From a checkpoint of a small mixture-of-experts model trained on Wikipedia.
Size: 13 layers, width 320, vocabulary 16384, 47M parameters.
Below are experts of layer 4 (counted from 0) of a mixture-of-experts language model. Rows are named router (the router's row for the expert), up (a neuron's input weights, with its number), down (a neuron's output weights, with its number) and show model dimensions 0-159. Each number is 500 + 25 x the weight over its row's rms, rounded and kept within 0 to 999. Numbers have three digits each.
Before each expert's rows: a language model's description of what the expert responds to. This comes from a sample of Wikipedia text that the model never trained on.

# expert 19
It responds to: Lowercase word beginnings. Lowercase opening pieces of longer words split into parts, mostly after the or a, such as inc(omplete), disp(roportionate), pres(umptive), re(issue).
router:496481502490471509496526496515458488521472466553532466512523538496522496469540477501500471505483494534454498503503517492491486509493494468512484513554535499507527497517471511515547442454528495511486508477507491505514506491471508473534494520484510479544465531468506493529510531537479508525476521496482515496493470495498479453495489503505482501517516499494475540512538493511532519539473470497504506533506513516496458560528496501484527542495504491482507531430521460525474500501507493
up0:511506480500513493498516511536549517481539542458506477511498488505475484491513500441473511497521476493481485469515491528475474479511457502478465458518477489531473512506464509469535505515451494492470496489491500473497456523483517505464528543459487477461494486523542502475489541505493517496497478513509504492477527521505466475482511512480514493465497519507445493512507529508498495491483532501482436512533506525490496500500526521521521486481495508501507511549505508504482524497491500
down0:441489513506527514473507510491470499477548528509523503511487551486500500455530482484479489475525500500504536508502530528500510475472505505496501509484487515527504486480519519532512472479500466493511481474488440501520457526510549498518453465525520476527532497442483507461510450493487454516468511548511509486518536484510491461450488493529498540474458495478469531522518521509522499523492528467516567541484497458484502494481493523525501478457513492489482512501493491516485531461491516

# expert 30
It responds to: Foreign name fragments. Inner pieces of non-English names and words, such as Romanian, Icelandic, Indian and Chilean names: Vas-ut-as, Sigurðardó-tt-ir, Kumar San-u.
router:500442490470555500505495497493453508551483503465509476514437472526531516495501496493494506471507505502512521474516491508501494499462467509460522545495519507503515463487487477561478503480480457471521502525457539520468531515462521517503498535550507498525492549498523512552463489494486476547533539481460540475530521427497469528529513474515499471487511542504460485514466468493511502504517507463533504483522539499559478499481493487511526510520521512511511498435487508515458490479470464
up0:538465517485488524525524472482464500482451505468522508508505526472491502469487513490472477506526501475516468503474459508478477503527474498482515489480509494497472459515521507539525511540497500509544476492545472467508452505464515524509543523470518467485474502515505508498500483482472510495558492545500504518470488511443542536526511525501498480493554455511435476495516507495506474512511510493495520522472525497537491526531512491464482483524546488509484499537511477490528522566508471
down0:486437472523508471471514477555539554480490492514485482490455498511496485477490504548527510492519539512482513527504506518506516510506511506499518528515482493530518490523492509493481490479507515526491532458517475493513534517538497497516457518532446447508501480437515509532476501501494477464489510519486556495503492520479509435504524524526501436465488510489545474539499487481510531479494523459491469511508493510540466534495525503494458508465504520498486502500447503518488456514514495

# expert 1
It responds to: Common nouns after determiners. Common nouns heading a noun phrase after a, the, of or this, often organizations or works, such as team, club, song, season, job.
router:529519501505500508499498531481515467467527488473494494486524521497466531521449512512510495453530475519489506493524521530495494504484487480505496483485505510515519465489493453515515479468467515484521522564522521521485514459541479465528502478469512484471502491532519528457455499462456518490515463509512480506494504508511507549544454500522500528485468485512525512511538473504495497471512489526494498518514471503468488520456484504493490509490499494512511504472486554490506497518514496
up0:573480516460479473522464508493541471525482483498509491519541519496483557491498556485445521469469502504461491527499487505512469521495479519461519500551475501469488523500513467517518504538492480469495490473519511489462530526496493488509509541481490533507485512511503476479544550517502457488476520523490538530487524527485501515490481534503552489536541476522502480520513542498456503478527476487510485516533517502517496492473519505488493497511518535497482508474502496471520509554481520
down0:488486497520521500535522510527498509487507507511471506474494484465470451516485505525437505488524511558508530489522497485549525499515515495533473506476525564536490493495478493476491480516530484515486481512487506501478496456540513506491475510540510508472541460505481468518495469496500506504476470527537505474518488487465528487551480479441484501493509476459509509523512509474541504503481505521459520496516491500469508508494487496501459523495487511523501471524494438481520489509520472

# expert 4
It responds to: Table pipes, infobox fields. Pipe separators between wikitable cells, plus infobox field labels and heading equals signs, such as | between scores, Born:, Time zone:, Location:.
router:482524532506476486538530507490545489472527543489510471489537466494466495510482493538514496521515535476492518514466491496506501490493492542507519499494499501474443512507494532479482452472478552510579467531510480475544507498490491536532462507438512527505461512489489487510554546517502500518536508481524510539467531495519533508497462491463501527511515516471491511542464501503497486491464518511486486510466504486512522505528464517463504475490478536605491520519504503500497500457496541
up0:519472511487555497525486513471515511466493506518495508478488554464489490466509526458535508493490534496508506509469495499528522495485524515532489486438521461504495490478474513535516480550497509517466512491536521487472482479465469492485421472565535483517479512524522527498488535489520470476494468437511516513486504523511492502499508523546518491519497497499507479529509505519500471510487501487467480493464519518494475529503503512489501502504475468495493500500520518464483512536482472
down0:489496539533481528527508476493518475459495547526478484507488513502479503485508527501494506470514470466456489565533479472531486475524495465493543514495523522527497467542536523489470496477481481531538505527492500517525513521491516502498521500475528505537475579537501454513515458503495500525492510522533541516474532475445529504493551526527491488481538511513510490514527470470478486492480513562493520489475533492475496466488499485462491524506513500497515471520533475474501518478517503

# expert 6
It responds to: Colons and field separators. Colons ending infobox labels or titles and other separators like /, =, |, +, minute marks, e.g. Coordinates:, Retired:, Rivals:.
router:495492467509505460512473522522490495509513531480491521483459501520483496490466518491497540519489521519478487472539516492480473556489488526509502494486511520491479490494508553511510482442509475522509440517473526510489539510481489443474515482494515471449512510487495475458468481485517464506489528492494503525496527463476476535533515504495541489446485446461533505515455492513453511467541476516491538485458472543449505509528557471486503533519517499473536474479572480490501489522516527
up0:503502523512481493496520477503451510488525501506537514493526510498497545540471472480511446490510536486511486519490453480532497483501537493416540499530545482512508499487517522530513499474510512481494526530479492432549473512511474493489485488548445479505548456518518501478523498482486503466508536501535527494489482517541499537492457488483514480491483474520505485524458514514468495533470513508500527503549503491540489481504490477532484467513516492503518518524522517515517467497486544
down0:528492482547519483528483522467499501519504503498484532462491483473497494475475520492493508516514480512418482516492486470514473499522518500535467506507505515494499455521489509470509538520499492469515486479485523563474531440533505539528493465535469489467474469486497477516495513522513491492522482525516483470487470513503491442472483467479468501550495446478458501500517487492477516457490459502468480499467481497505532498467498500505462541465501496502497500539496509563562558522493519

# expert 3
It responds to: Mid-word suffix pieces. Word-piece continuations inside words and names, often inflections like ed, ing, es, or odd consonant fragments (Cal-ed-fwlch, Tol-ed-o).
router:509496553478534500536527486533484502500491470441505529497494437512522490509540509436490480463492501454525507504506494498529480546480502520523516490432478489502509467505513475513516553532492488496537477478471516513479484486517474498482472524510493506490493530488481504500497477479486477521502522491510481506519562520493519525482522512513525484467468508492546461526511484457483510485535509486503459503480506513501475487528508495489527517502460508495499481526461532474528405532514479
up0:550473517513505495478480509513512457478522475505513522516512490475491498450576480483494504494481512563495487494500502510577479489513500531489466486503546484476503511505503503526524509496519529476538495504499502514528516542491513488467540485525469478486499487479501491561525497484494518495540478474488449494492464524500477510476499454534504513489485497504547509511516510517531516502503487505504514488527499512549503508538501499473506548507483495444474473514486495536458485499502464
down0:532546500522487505495490498472529518491502554530519548501544509483451489534492489528477495517482495510509506472454514485481464484528523502474501497518498499495464488483506528481493531490545493510527480442502520539515521473502475496458510464470524490481554499488494515553481488535479483495473539530490499466542508467468486459520523496499498486511498480504426497472532528512524480505476464530499512481485513500495434478479478466480523450516542463492498490499533543516515484468493481

# expert 25
It responds to: Vowel-ending name endings. Closing pieces of foreign names and words, often ending in a vowel, such as Diviz-ia, Umb-ro, Pan-ama, Delcamb-re, in tables and lists.
router:500496533488515476501468493513460520506547485451512540511470466498528463503492493516540470432479507500534487471485478470498463528493533527455529492416516486476518472518538491502505541469495533460510460496528498507468472532483484512531483528522489469470521511478517519454485517455526477475521497505502492464491481517500503501460477538502510487450521545508490418463469486532464483506548498493520476490502491490490479491511513521535511483505436496537508512508496491550516562473482506
up0:520488514506508505510490474472466475472511478501517551489489479495521470493505465473525530490502488534487505510493470458518482455479514536522512483473499537501471549506561536505528488533462495460521427499492486487483532491484445494515488493478471501525517512499443432501515492492514487462510514501525522478493533463503521487493512487470508481488516516492526475499525453524513521545521522504523525542462537481520514535513530554538504521538513504490516498454433480467516527502532502
down0:545517503517461460487461534492524507499491516494529460475509499459518508484518508516469523528537521487477491511480473441520476515491521484513522511496500494437464506535470513498468503532469521541510548515511514523494455501500510504475532481508516490493499513475475523470487493508526519489476512492536518496536553515490519519488503467504529465516527506496498504483453512497518509477518504504482455540531491472466494527492507495480502463471517501508493481528528499515565502543507486

# expert 27
It responds to: Noun endings and nouns. Final noun pieces and plural suffixes (ings, ations, als, ies) and head nouns before of or in, e.g. earnings, negotiations, River.
router:501503503523507506448528521514473522512522460551508504487485490526478466498504502483508480479514513528474498503469475477495492529500515495481482543487520479462483455489501466551521499519527484511497483516484503511560487504460479498448523490529501488523503538498494488459492453484527502572501494498561514522540456522463477511506535498515517484495491484502527516472537497463536517497452492484478503469505491525469516481478523539523553497495473481491479532485474511505514453474508487
up0:510510456499506510529469528453482489522450505515499460501474416481485518511554547494476488518511468496452538510518493494498518503495488502531501524511498504500496535497485497540486506527513537489468448477511480461531529497538493514461531477483509492464552503516494523494519535506510515519489516516557483476498522472482498505491483538481514480526464488509488504537487521520521466476488482484524513481477519516523494483518513507487480495476477520503445486510470471540498506495491546
down0:475459518518510470524506488506513528497497508560555460467459533522503469513455473486517528494482472497519505485497513490517470501497480488439508479465528493474499527486439489506553539483509507529484552488491538551503511503487520492537511524504489501482509497499490508488537444536521495426483495501473484483510534486487533463519497461516508512461489477484505469518525518508485501499527485525479471539508514476480544499460495468511505492555529473498510514476531527471511540484490504

# expert 31
It responds to: Clause connectors and conjunctions. Relative pronouns, conjunctions and auxiliaries joining narrative clauses, such as that, which, who, had, until, after, plus month names starting dates.
router:506515490517497565502499492466569507501487521502510546478482457488500537451514485552476530506513531502508498513486479478511451497509490504475529516496448457502485521490536476433536482514463515512504500476527548484510511519506484492529496509457462518491476469500537547518517572516520476485546498491558510494473538510486451462491514519484505487517511506522522517486525486534492501547489503501503482495501488486461505545501547500484489469507478512502497505487511481497489543506499538
up0:508517500488452524451499517491488525464463527492476483485507464495494517481527497489517498471519462477520541482520496532553497500518516472456449506558544507506527523482513485510461484516495515472494534536504450488538505518490466519499465488480543496487496515502545520496537480521508542476521471505460500503511504506487513500521482483455493497507521488448528522544497519454516498487510475491462481510521471525507542531535473501499500527492482424452487503484480512489478541492480479
down0:478487477521531457455527504494491484518527496517476540513523497498492540479526481554489487535506511480490471501510531524539521491486507511498530521511498489525497489467511510510501488540507467492476513472499502490501465474507511474509502511498480478481521484518522498501516467500506490517485491449479490548552477496517481547510506551494494465518498522519517485559499459519515552511531470472498509500512493480531572505502471512488510470525485479505483510445502492538477522502483456

# expert 28
It responds to: National and geographic adjectives. Capitalized country, nation or region words opening proper names of teams, institutions and states, such as United, American, National, World, Federal, U.S.
router:535491525517500510534525496515491549473495456461497454478492496485479479524508488506503480530517485490453473511505487514519486511493468450490491516492500503510528460467478546502467517493529516499532528473480477522480507481498513534479518485543514488521490515448502536499453532463498516491463512481482515494539486576489525547527523485505501508473539514505499465452541496493547509486497487521522494504526495501485482490443507521468509506497506479510512514476525485484523473527494468
up0:484524480473472505514464495490501511480467493517505510468511487494502515517533492555520478488553501480537516491493511524472512453498475459533525512522487514521493506504515506456574496497490489483482460548510541533486480550516497497545502477482466518512455447563539519524495493501543531447499514521473502515457495499517511485557478496468535511489511494490523511562515507496462497481479503499526482552523495483543477479452461502528461514513508508513527493511479511498487493510554504
down0:500471507514521493506546513536543530481473487521430505526531538474501484533482533453525494534528513499526465491487492471532493511467524518442481495504522471508487442490469498533477504527513541506501494510501470527490503444540471491480544508531515469472526516509533495500467502526492479514472524537489509501526501516532481524504503504488521507469496449524508479487473480532481478491506541515493504489502492517459474479492508478488462510484552501498551540474481477502540469520543486

# expert 5
It responds to: Coordinating conjunctions, infinitive to. Connectives and function words joining clauses or noun phrases, mainly and, to, or, plus modals like would, can.
router:474533501483520492526503450450504504480536447437471532526463494497505533489549533491500504445490505475493500507506501498492572468497526504507513507517570533494481506473481504487539509500524491479497534467488518530501507485557481537481495475471509493532516501514478563568510445510492508468500478515465497455500496474523543504521506472527531480490528483538530507466487505524503495553507512513496499485490512504524463538534496528502481466481467478484498493499549487511493530514457534
up0:522490522524540532497528481489493496458496482476520508537503477523564480473533459495463505469533523494518477519513503501456476496465462517502538506468490481515502514520506499502536482556531480483479498502503510511479511541498491531492515530470504521522459546489492522499470526459482499498524520447552502494509529457478515489497501485457474521510503514518524476523499501466489512516492514479520468498523493546495526521486446517456528526521474508512511479501538488518513510505463492
down0:469520458491499535469530537468517519457495475492508509515483522501504475465505558486523554507520469551492457510510505474508501476500531476492529487494501508520522505510479496481471477456512531454475496501449484487468472499488493494480503466517481524551506539490485553542494488478512479483477480510564476479503528485467464460502492464520536549493483473490511496439478538498500477465499466558498499531477486496480505523490516464479482492488538483494491454524514497496526491509466497

# expert 8
It responds to: Brackets and word starts. Opening brackets, braces, quotes, slashes, LaTeX markup and the first piece of a split word, such as ^{, (Rep, An.
router:499457501511517512488516506490500489489485566516509485494495494491477526495500485510495521512468474472532462495479516536511477505459492460537486498556517421484522500470443536461488520450524501529515548492497540506480474504496544491483437510506543549554449475496478499500492521524501514490513494478469516494493492485510533483513536493491499517495499516542468495496510531530495523517509478493506509544503516495492499500521489516492504512492538506503481529468527472506485497488443475
up0:515472477491457577492490546520511529528498549497505474530461520496482458471507513486499493481524489515521547513503496447463488493511523500436492469534498487519470478493500519477482473508527500468476484476506496502502471466474502509467514493530531513518527519471525538520493526525479493545484497509578493503487496501483502528551453504507481494501530492519504500508508468489483520497482505451507499535518483526523477507514476531455495551505524495471486514514494473502508494464464548
down0:498481510489501490527476507503514511478484472520526485492473553476524499473483481474492499518470473517511540511491464516534496507482502497454502511457497501484511505514451513496470454448512517490487550497506541490492511490461528470505490534502532493498446524512499486513462515542507484550554480503520465515554560503497536459492540523512498499473497522496480467533472500451534446465540500474499493502513445511542492500485513533473520553444512490515523507516529510518489511488493489

# expert 12
It responds to: Sentence-final periods and headings. Periods ending sentences, often fused with a word piece, plus == heading markers and years ending sentences or table rows.
router:545477484467476511501491504446504481496449510519498483496526535524529472507480519528522495516483497483501554497494499466494528460519508541507517553527510490476496480497479511508535510522462461497476559474538509512510518492488494519493538499522480526526479525507435484498520455495482467541493517500512493507517488539480525506455478494484524504516511500455474449469499494535477465475501493468492530485484508482527506469554526533513475513488502531464536481536468470494496556519522509
up0:510441511485481516489477492490506515485513491488493504457509495514481503489530518483527482497514547523456542458524522526554480511509521522525485474501549515536502482494488465478507474577514504523511488500491558456539542517533510546528517507536475477481507504474490545516469516499439471507507485541532550511505467516479443485466514480506485486491438458534476481530508529488523523485481510462519511522501491488471498473503489506468540523540465484514477493515465485523507464489480488
down0:466531492497500515513512506506500482520495495521493508537482478499484456499471483499495485520497507495518489545513483510488544484506458524455532510482531513437508497453502491552480489475542522487510484512495444510491466455465487486470488474511555523496512514493536477465515495460535564475447492518420479511475542510482508493494486508507469510491539522531482492508483470519524511493510508518487520489490495536474500527523550493501483514517491531492496531491530518485461531527462546

# expert 18
It responds to: First names and initials. Personal first names and initials such as John, George, J., M., plus degree and minute symbols in coordinates and Thai bytes.
router:555502465527517508536525485499520544487479499495478484512516523517448459492527532496521502479467488500496487516526507499512497511514519489495517491490524511496491493511494547535488550504477533518487532483520516517467487518494502501498450486535558487488470477468488459486458501521494503468481494513490491485508561522553535525501553524483510530509548524519523487481511501473459519468493497516493536506485488487562497454467484479580473517484463476467491499464493477483449518511463456
up0:443497538484443521486531503514503512519495543532506460467487528487460545466544497520466517488491472490466487499508508468472476486460494515485505464554519459551503482513537503531472490483506499534506499495521487514494520513491495483526506521465468513511509448502471487521509507481505477468503497487502485508512482538528512515492498495492514512482496464520504475514528511450491491515505504516472458467496516466504473514539490536496471516506492471528508527516474504469498494501500500
down0:532491476509539514478518548478470483545523488508467479505529487506511461498464498485510529476463524486508486491505450481460497517509515515511505498407456470441478505533491499506460524499514446507486497506508541489508484528500505507480522518586507489502511477451509550510491482504469520493512430510511506499506527518480482500515504515518463467509522549509489495500467502538511561490527516518549513499515519496483510492468497473501478495563501510472491530470541520502540463479493498

# expert 29
It responds to: Blank table cells. Lone space tokens filling empty table cells in sports and election tables, plus determiners such as all, such, these.
router:488476521507518485482484507511494529506474456513495500506512538515511481515454522510524527494503454502487449506512513494514498501487528499503485506477535506525547507483476514497476525456501479534506487501474523484464502498483534521548477499549473474509502511497537519540495521508516481524482504526487496473483441431518531449504510508524506474552547521514506504501434492496473517532521492475468531498479455494476436471476482529486495547488539478465524521477484504465538500488483471
up0:431450487501503495490478470539539501467477504511496504512502508481483500507510474497483529464476507509533470481477473499418481526507491519440474504510478510524485503450467485511502504567539516543522491476492530450496500449515494574509489495519498520490463486503510511538533502491472508502503534475531516463482493525493487482483537454471500467508535518467436493508498492551495472513473501515475532529482508516495499515490512515520517526535506488484493538518526486502500496466472497
down0:527495510493481504532495517538473468492456511521453515502497469499502486481527478539501510561485488514515528488461559510473515504521523493531483501487505518473486481477509479528518498477466468503519518497508527533494537499514520508465531569496476527538455487452491541442522468509539535498475503552458493506491460464518537525528459491484558488529514467526539471476552507504506469530481495520443519509476503495506522489473469490500500489508508462574473492504468503500491484459503534

# expert 16
It responds to: Line breaks and quotes. Line breaks after headings, sentences or list items before new lines or tables, plus opening quote marks and According at sentence starts.
router:546479501474460553488468478517508483497537519487493534523464464510513522514450537484507487529511534547496489509508509530478465509535467521496481485504471525490496520545492510484510533512510506517470463527517508510483527495491445500494486481496467545442558500519519483526517469532511563476482507477462480540459520466500507524483504514519505491538472468537504467468568516529483487466542500493520492520494518550499527478522502512473514595501481474535489488527515486479496509468449491
up0:538482468495514487442489483516495424537506464518474505508496543498495513491499532520505475509502524467498521489513497491516506510538509498546520523475503492478500510518505539467478525480489492475514491511530504494518541519477520523468474478537495484503524512506502498513488456487498536488521499522497525550485455451528486456431459525484502469518469476516542497515513489486484493537576447486518522528511507509467542507461488478501527487505497500528489517505498461486490520453496495
down0:515524511497509478495521476540486519438572519508501480466488502460467472509515495461500490507504474526530505504453512507477507498534540469485505517489535542485486542441449502531544482495482533537528469563509476517503503542533480531506496481503490532439468462475540487497547538478514503493469498500484471535504469473504533481519504483553521503477444455487502474495546434495498519490507457498474478494534511505499477527479504507487491460486469464531478497510514560493499481510517512

# expert 20
It responds to: Mid-word letter pieces. Short letter clusters inside a longer word, right after its first letters, such as ur-an-ium, dest-in-ation, over-st-retched.
router:490468506499468468490444499514518509531478496526516498494514538495527471492475514493478516483487506477479510507513491504489505497483516559529501501488515502448475527531529459499512502479466487496489483516510518525509513470520472465502503481470469520523531477484504484518542513504530509502465497532494494493496541466510508466468499505482478505483477479522524543543498543526544471543481485510504470477505506475496580502499481514532487484521479488515482532539499487529484497491514494
up0:486529518504536492455531455493515489549528473467501487538515520473505536442513540497507500511559506494544519489513496510474498502465547512481527510495506492482469490495529519486498474484512509480516524471493457533471463432470510504514502459519469485496481522487467499513565533450497518478512526523517486501497470523456540517483520517492514539503520506516458493500522462553495546544457513499534479495494497521451490466564540466449466504487475506500466528482469506491487496487492447
down0:510513523456461487483484485486473508494498514487506518488491495481525547500491507533536521531499497469494499492485487505491486478519452473472527540508503521550493552548479511492489471494506507487493497525512505517480529575482529523522486557439488491480477467478477517480480499509519469484507527508470507475502465468494488525497477538534486521498471532548470539551517512493473493532500506478504485483476492488411500483552518520509493514489533514465546492516492480457500548458520443

# expert 26
It responds to: Numbers and digits. Numerals in tables, counts, years and coordinates, such as 200 in 1,200, 27, 172.
router:458482510540497485499471489558503466492507468514474496559480558490545508481505514469495483473467502519514510487513502529506501490493517542509502509494514533563497553489506486482469466544492544505524477500519533536508464485529460484494474498526488565475495491491502512460485504479496577461500501492492478484487514524483480445512520490482502515460432511487505489526508502481498524509495531508502519464472521511539504484513465472521461485517500477479492479511561464539480480475456510
up0:481513536529458512527475512479536501514475482514501537482514524545492495492532513457512536531480505550464512513454505546502457541520479466533468478518499510488516468455514516521487530491518494509499499468487491523486487503519507511507543493479510470514509501470525485522491501502529535495497471486535481487526536486505501467510512479519475539444505506522499493491503528471515535452489504547517509514515478450508513496540464450540508452520484515496532527526512471489450517503472472
down0:529512426500525483459503487512488490446471493493546488494525502464501544475487503524552437498513531508534431488535524454481580512474504506492556490518510522497500493512486480494548498505495485508530507481484526523517488510462488503454505519506517517503498518529465501519513505510453475426484500513489540529537529522485466485515541507468489497547489473481524515534472511499498481471473509457480486460527540520489498487509509503449507504523499488539457511474510497497518452487547527

# expert 7
It responds to: Word-initial capital letters. Single capital letters opening a word split into pieces, at line starts, after hyphens or colons, such as Non-P(artisan), L(oyola), N(ATO).
router:485523499502453502447479506517517519532464484535494493489506495491493486471514470535480529557539465502490518511497517529510523489524481499528486465554518501516522498493513483490476483497537461500462533490527495481554473496506502507495516528429490522529486512534456488492499525522488484501504519518478494524468488506496457503472469487530472490541497468497535536505529530469509461515466476496491497512511499490515516539517526504497487550545509499470516486525475542491527511496495562
up0:491531529490472493516466480579506520465506488525480516477516532543508468468480519480453500496535471488516496505472514503530491508525533514470519474535496487491479512500544513519502478537462493495496527510506538519563460507465456469480501466509491514514493480507481489499542493474527532500458483501526467507518530510473491507520561513519519530504450476485568505548536537536491490494465496502521482490490469506499559496486503496500492535464517481500478517492518521522485499499518539
down0:510503528532504487519523530450499508506467483487507502493489469444490506530485519552502476522553503512523486537495513514485551519503507473515516489561518475505506489444439516462458505503500509498478498486516496457540550480509515516483553549441485492516495505512531490496449488516516486532537482526477511509527513482478500498491461480489490471533507495497494461503493481469502444518498506539468541510493490491458466465499480496527523477539517489505516473479482475491516528555519500

# expert 21
It responds to: Core prepositions. Prepositions of, in, for, on, from, during heading prepositional phrases, often after part, one, University or member.
router:511515508496511551492563502481455492503500547483505484543498453494511473540532511507529487476492484480521475513466499482524512524535489521503499494510508501517497477603545539503483517540518501515503501497514504510507533551469489481493494492490469503450496539523492516495517523526516511461503487506533489531448519480523488470518517498488500511543520501492513464501463524504525528529513478496494483487540500506528512484476478438491488495495497517515503422491516500500493469553510524
up0:494525493456499479540467474488545518518507511552464507474498485525530544487507494480452507464495473555456511525486511468483474490514525516497542527444487533510514548490525472510507502527485538514528531494474528470485500461486501502499482492440487499461509461499472511490485501510479487482479489494481502471475495519484461533486501504489475504487497439484490563482535504499465510493465493500497469468507547506530516524545490483544453551512476509544475484501509482475490530505475520
down0:489489520535490518492516521486494509483502484491483481491525497480486462539482528520513455485471508459497470497507505529536514495485465479500446495531565464497498496512486559505485498466476515514490506496557446542491493496462518488475508507532536470499484548520510482504523457489523534465508485533482527535538467501529519483502460500525507516537486543469491464481466492495535516497505489501486495495497473516459479486469482495527484481482534457504532503475527546484479477502510476

# expert 23
It responds to: Countries and institutions. Country and place names after in or of, plus institution nouns such as University and County, e.g. Spain, Russia, Canada.
router:492507459489473511502455488495520521480495432499498466478513495450462535494469478465512561511513513505555525504491526480485492530497537470473512519497485484558509528480551487500514488519479505473544475486524475504499463485500484504509484495499479480512541463489520504444534479468515484525471514515493503476446465552510500522479492513468505509518496466485495475509505484546459467521480499534502494523465526499485503484473477500515529493498512502535518534436443504539528468507501489
up0:516495438534474525504457515554478501542433484515481511517538510496517538513501488510541471518513513520448517493477525527504478465482443467544488531492477501532485506488497465496494480468476496516514532510524515536500488491507456475509517514516438490491487491555506502500527495505509517526503440492485468529486482523517478507464462537511527521501513482529487487517529505444536508451452513512495502471540491492450506456474495521522517509497505504503497489501498531510471496531492512
down0:497467536493507520539534513508528514491480497483523492505493531487568508540492522534523474474538526512510488539534506497463501489514561504509522463479535491525516508500491486454458489524497488504495499491508520455521493497524519502498517485469489519493464496495503515497500540495511465516511498508493493487527541465515508485520521513496532468445547546503498488480508543501506484501523467495473472486563505466505554503463568465527475475467489474507516503487508526469505498502481532

# expert 11
It responds to: Commas and semicolons. Commas and semicolons, often fused to the end of a word, separating list items, clauses, scores and dates, such as ines, and Art,.
router:517525482492492522474504526487514537505457510504502543504499490519550483505537508480508536519498486453508484504502494462492529496536491504456532478476479473510531460464503484520486498513466517495444513502444454477503469482540546503503488516498491495446503459505528511533523469499518476529530460504497531487449495478506510496531436550524501481539522524464508511503496456521517498478480459519469496502520462532528507527483539465500483471478540489468501548515500496515510515543485502
up0:493487512528468521492517535543458477500539526475531472519477511515469506479517500467528521530426523461502531503517465518541531522546489502526456479489474514534490513524480555603544469506524539510473486507537483485486448496498497527517504507501485459454477543486489484516463497516498488485513483489517513513488505475498523499528468526479509487480476534529486491451468484515530505492522470519528515508498505548469521506464533512504511505506484524469521490506482496504468490530485461
down0:501513528456525509523507502540470507508524459529505517495545502517538496548480491523528455476509496568508477478490521502541490480471472465546516495496508471438517499522475496506516509454521467532505517543484552515553518474516494472548488508482527501512501506516482536499504502531511514513428542506480504504502472512469491481513517447503452516497513474487488481514518524454481478508512506472465513507513481455537493521521499507498536533535508485508508501502496495486504508497534536

# expert 24
It responds to: Copulas and auxiliaries. Forms of be and have plus it, usually right after a subject, e.g. It is, population density was, has been.
router:477488497481511475534507519483488434485486518548496506498490544495517485506556530479490503469493483520487522501507500524490499494533504509565501471462468520480531549473471501494494534504501507497442461467502465433476486503493499533504519481539510481475517486495501494514500565518492483487499507495516498485524478457504469523509518492526475520465508479508474509510494522493507510491487491521481496484541505467547515511512475500515492504492524488496465482483483482441488522445481471
up0:511513489484489522498540513520537467482502508484482475459443448529503492520463500535476517536452472461536481506515458538487519520487506487526514532538481517491532536529432490525447508491543487473499503529518493572464519492499492497544509526514486488503539545517523492509470511480550498518501495530504495530558505491498460524526480484506469524466508465520493477524512482463514479492470525482517512522507522452492551496538501485541529506498458522495522482504483482475504480506475471
down0:505484550522489484491532524524471497477509476497510496540538487439517521479514488506524522495529486501474533489470512493474547461447464489460501472485536482503502514499516505482538477522515507496478567488498505486528500474493489508452522499450474490507473498490485501512509508465440505465463528477480521507521499512460504517492529542477501491531476492477487527433482506515459506495513520510501467496488515522471515472487492495484507521486542506485489484537503505474478476551485525

# expert 22
It responds to: Pronouns and name pieces. Personal pronouns he, his, she, her, often starting biography sentences, plus middle pieces of foreign names such as Vol-ha, Kam-al-a, J-uss-i.
router:511473458503507458521518485472495528529541474510502521495523477532516508520455519495511507511488494486491499501506492464492454513482500501521522451498559517504512540497465459464495527503499537509446484515506487468485460517536510485443447503485479455500514526472511504514501538471469494477511502509503510476524537515507555430493528520509497476524540572526462515510454460510479477534523548511489527499500499482506525499496469514483505517506484492474530441533541504446449522499526455
up0:538506506485502479512533529517454478469527496504476513503494493487525488488507512487460534518525496495524473453499441487538446513522496494530482504506455498468523523534507492451501486468463564468510534530479511481486498505475505498499538557521489495451478498515512487472493552519496471509509463499538503552551503494536478522488493479521535543482488478486490506510487480536508493576462501507476514528472503500504511503507484456494506434521534540442502511485483491505479521474492511
down0:507489486475518506508527506500499522551459514497494529502511506534482509500552506519534517497528518506459522493540506539551492497478519510472490496497482483478494505535531495528514530474521453527502479508477493536541493490485507521505485482516500516538532476512535502510544468537497528539515500485479468421495507518471494458548519512500476476466494503507484501512498490495549496552472516461539463490516519476496479452506469474561513515528485491483537456485539527466455507482476498

# expert 9
It responds to: Verbs and linking prepositions. Verbs after to or was and the words as, by, with, under, including, e.g. to create, released by, played as.
router:490515518523479520445531479527487455510517529468502519489586530473494537514498479498494512495537530466539528488501509490461528487479481495479477513526478524550529540508523504441476514534513514499504502538441439512477517521475501494506558479491519497490507481541502476504519479466474543460498454494501493519504535463449474518479482470482513506503464518490492534518487523516519539470503519519512502459504501509454486490491450512506502501510533528484486529499470523488517489504522461
up0:544512459504536501537494529496505510508491532462521500498482501519456476461496522452483437465469485473514497497528491508540503483525502467485503522505509487517520491502519518505525484456461498479530499511540500464490504523515473497519473503463529504532469550471519527543510483498512495508490493528462445535503537500499495495508550468490508522454505480474551531511518458481467506518499498505507541474549475501454497486557497484537487486496521443509494519497485506528520496512477462
down0:552504524532498475482487496472528481525516533550474527492496515532478490487479513459525519517486482475477485475527489549488473530505497496530486494469497520496467538496502516514539466510539535530513486494454477512520494495474504480523515436513513489497525550491538511532496513497516509477513506457526487495473445534491531499494465488521485495503473520548528509530478534497498476479468466483518523511496480471508529493505559543493503467488549484494511510476514459473515481507497460

# expert 10
It responds to: List hyphens and at. Leading hyphens of bulleted infobox and list lines, plus at, near and opening parentheses before places, as in - Children:, - League:, at.
router:490531493481495507512498485473530502500482467504483513517494503503565531504479486491477460513478528480490462485523514494471530469499540495511518481498462519444451545547499489504486503512507498518474500501497530449488489498485515508501558489536540478481480465481479507543497473512484464480533498515502502468537491511521534469526540501523483499477499518485513472494535550478518442484534506507488460561520464490483465486481472475479478509498504468484485535525533520520524518438520475
up0:513507560502497502515490508538448493497475510524458523465540541438485475473534539514522528517476525483496515480484537482517503487476493470503533523508513494502482457511508491475541491499497501465508483507530486493543527480500545482494535496511520544501483544507504497476479539513538489494514526484519507542471526480499538461522472493484469478553513485481512490503510503499517453544484529499488501470488526487495527506535500481497506501517456474487451481520495497496483493516483560
down0:465496496494489502510482499493506513470485517531397481505488490508497507522461468471493507474500483484475518497552495479507514514510474483454507533484486541476495530539518452485471478548478542529510507504507496500513493479500508532490539522522536517525499526526475530487512460494490506512538534519514520515487540497494512505511538484515494484483510511482484508521513449503468523481526500521493502550472517516531512486503475503516427494515507438504486479533507507461482507449532505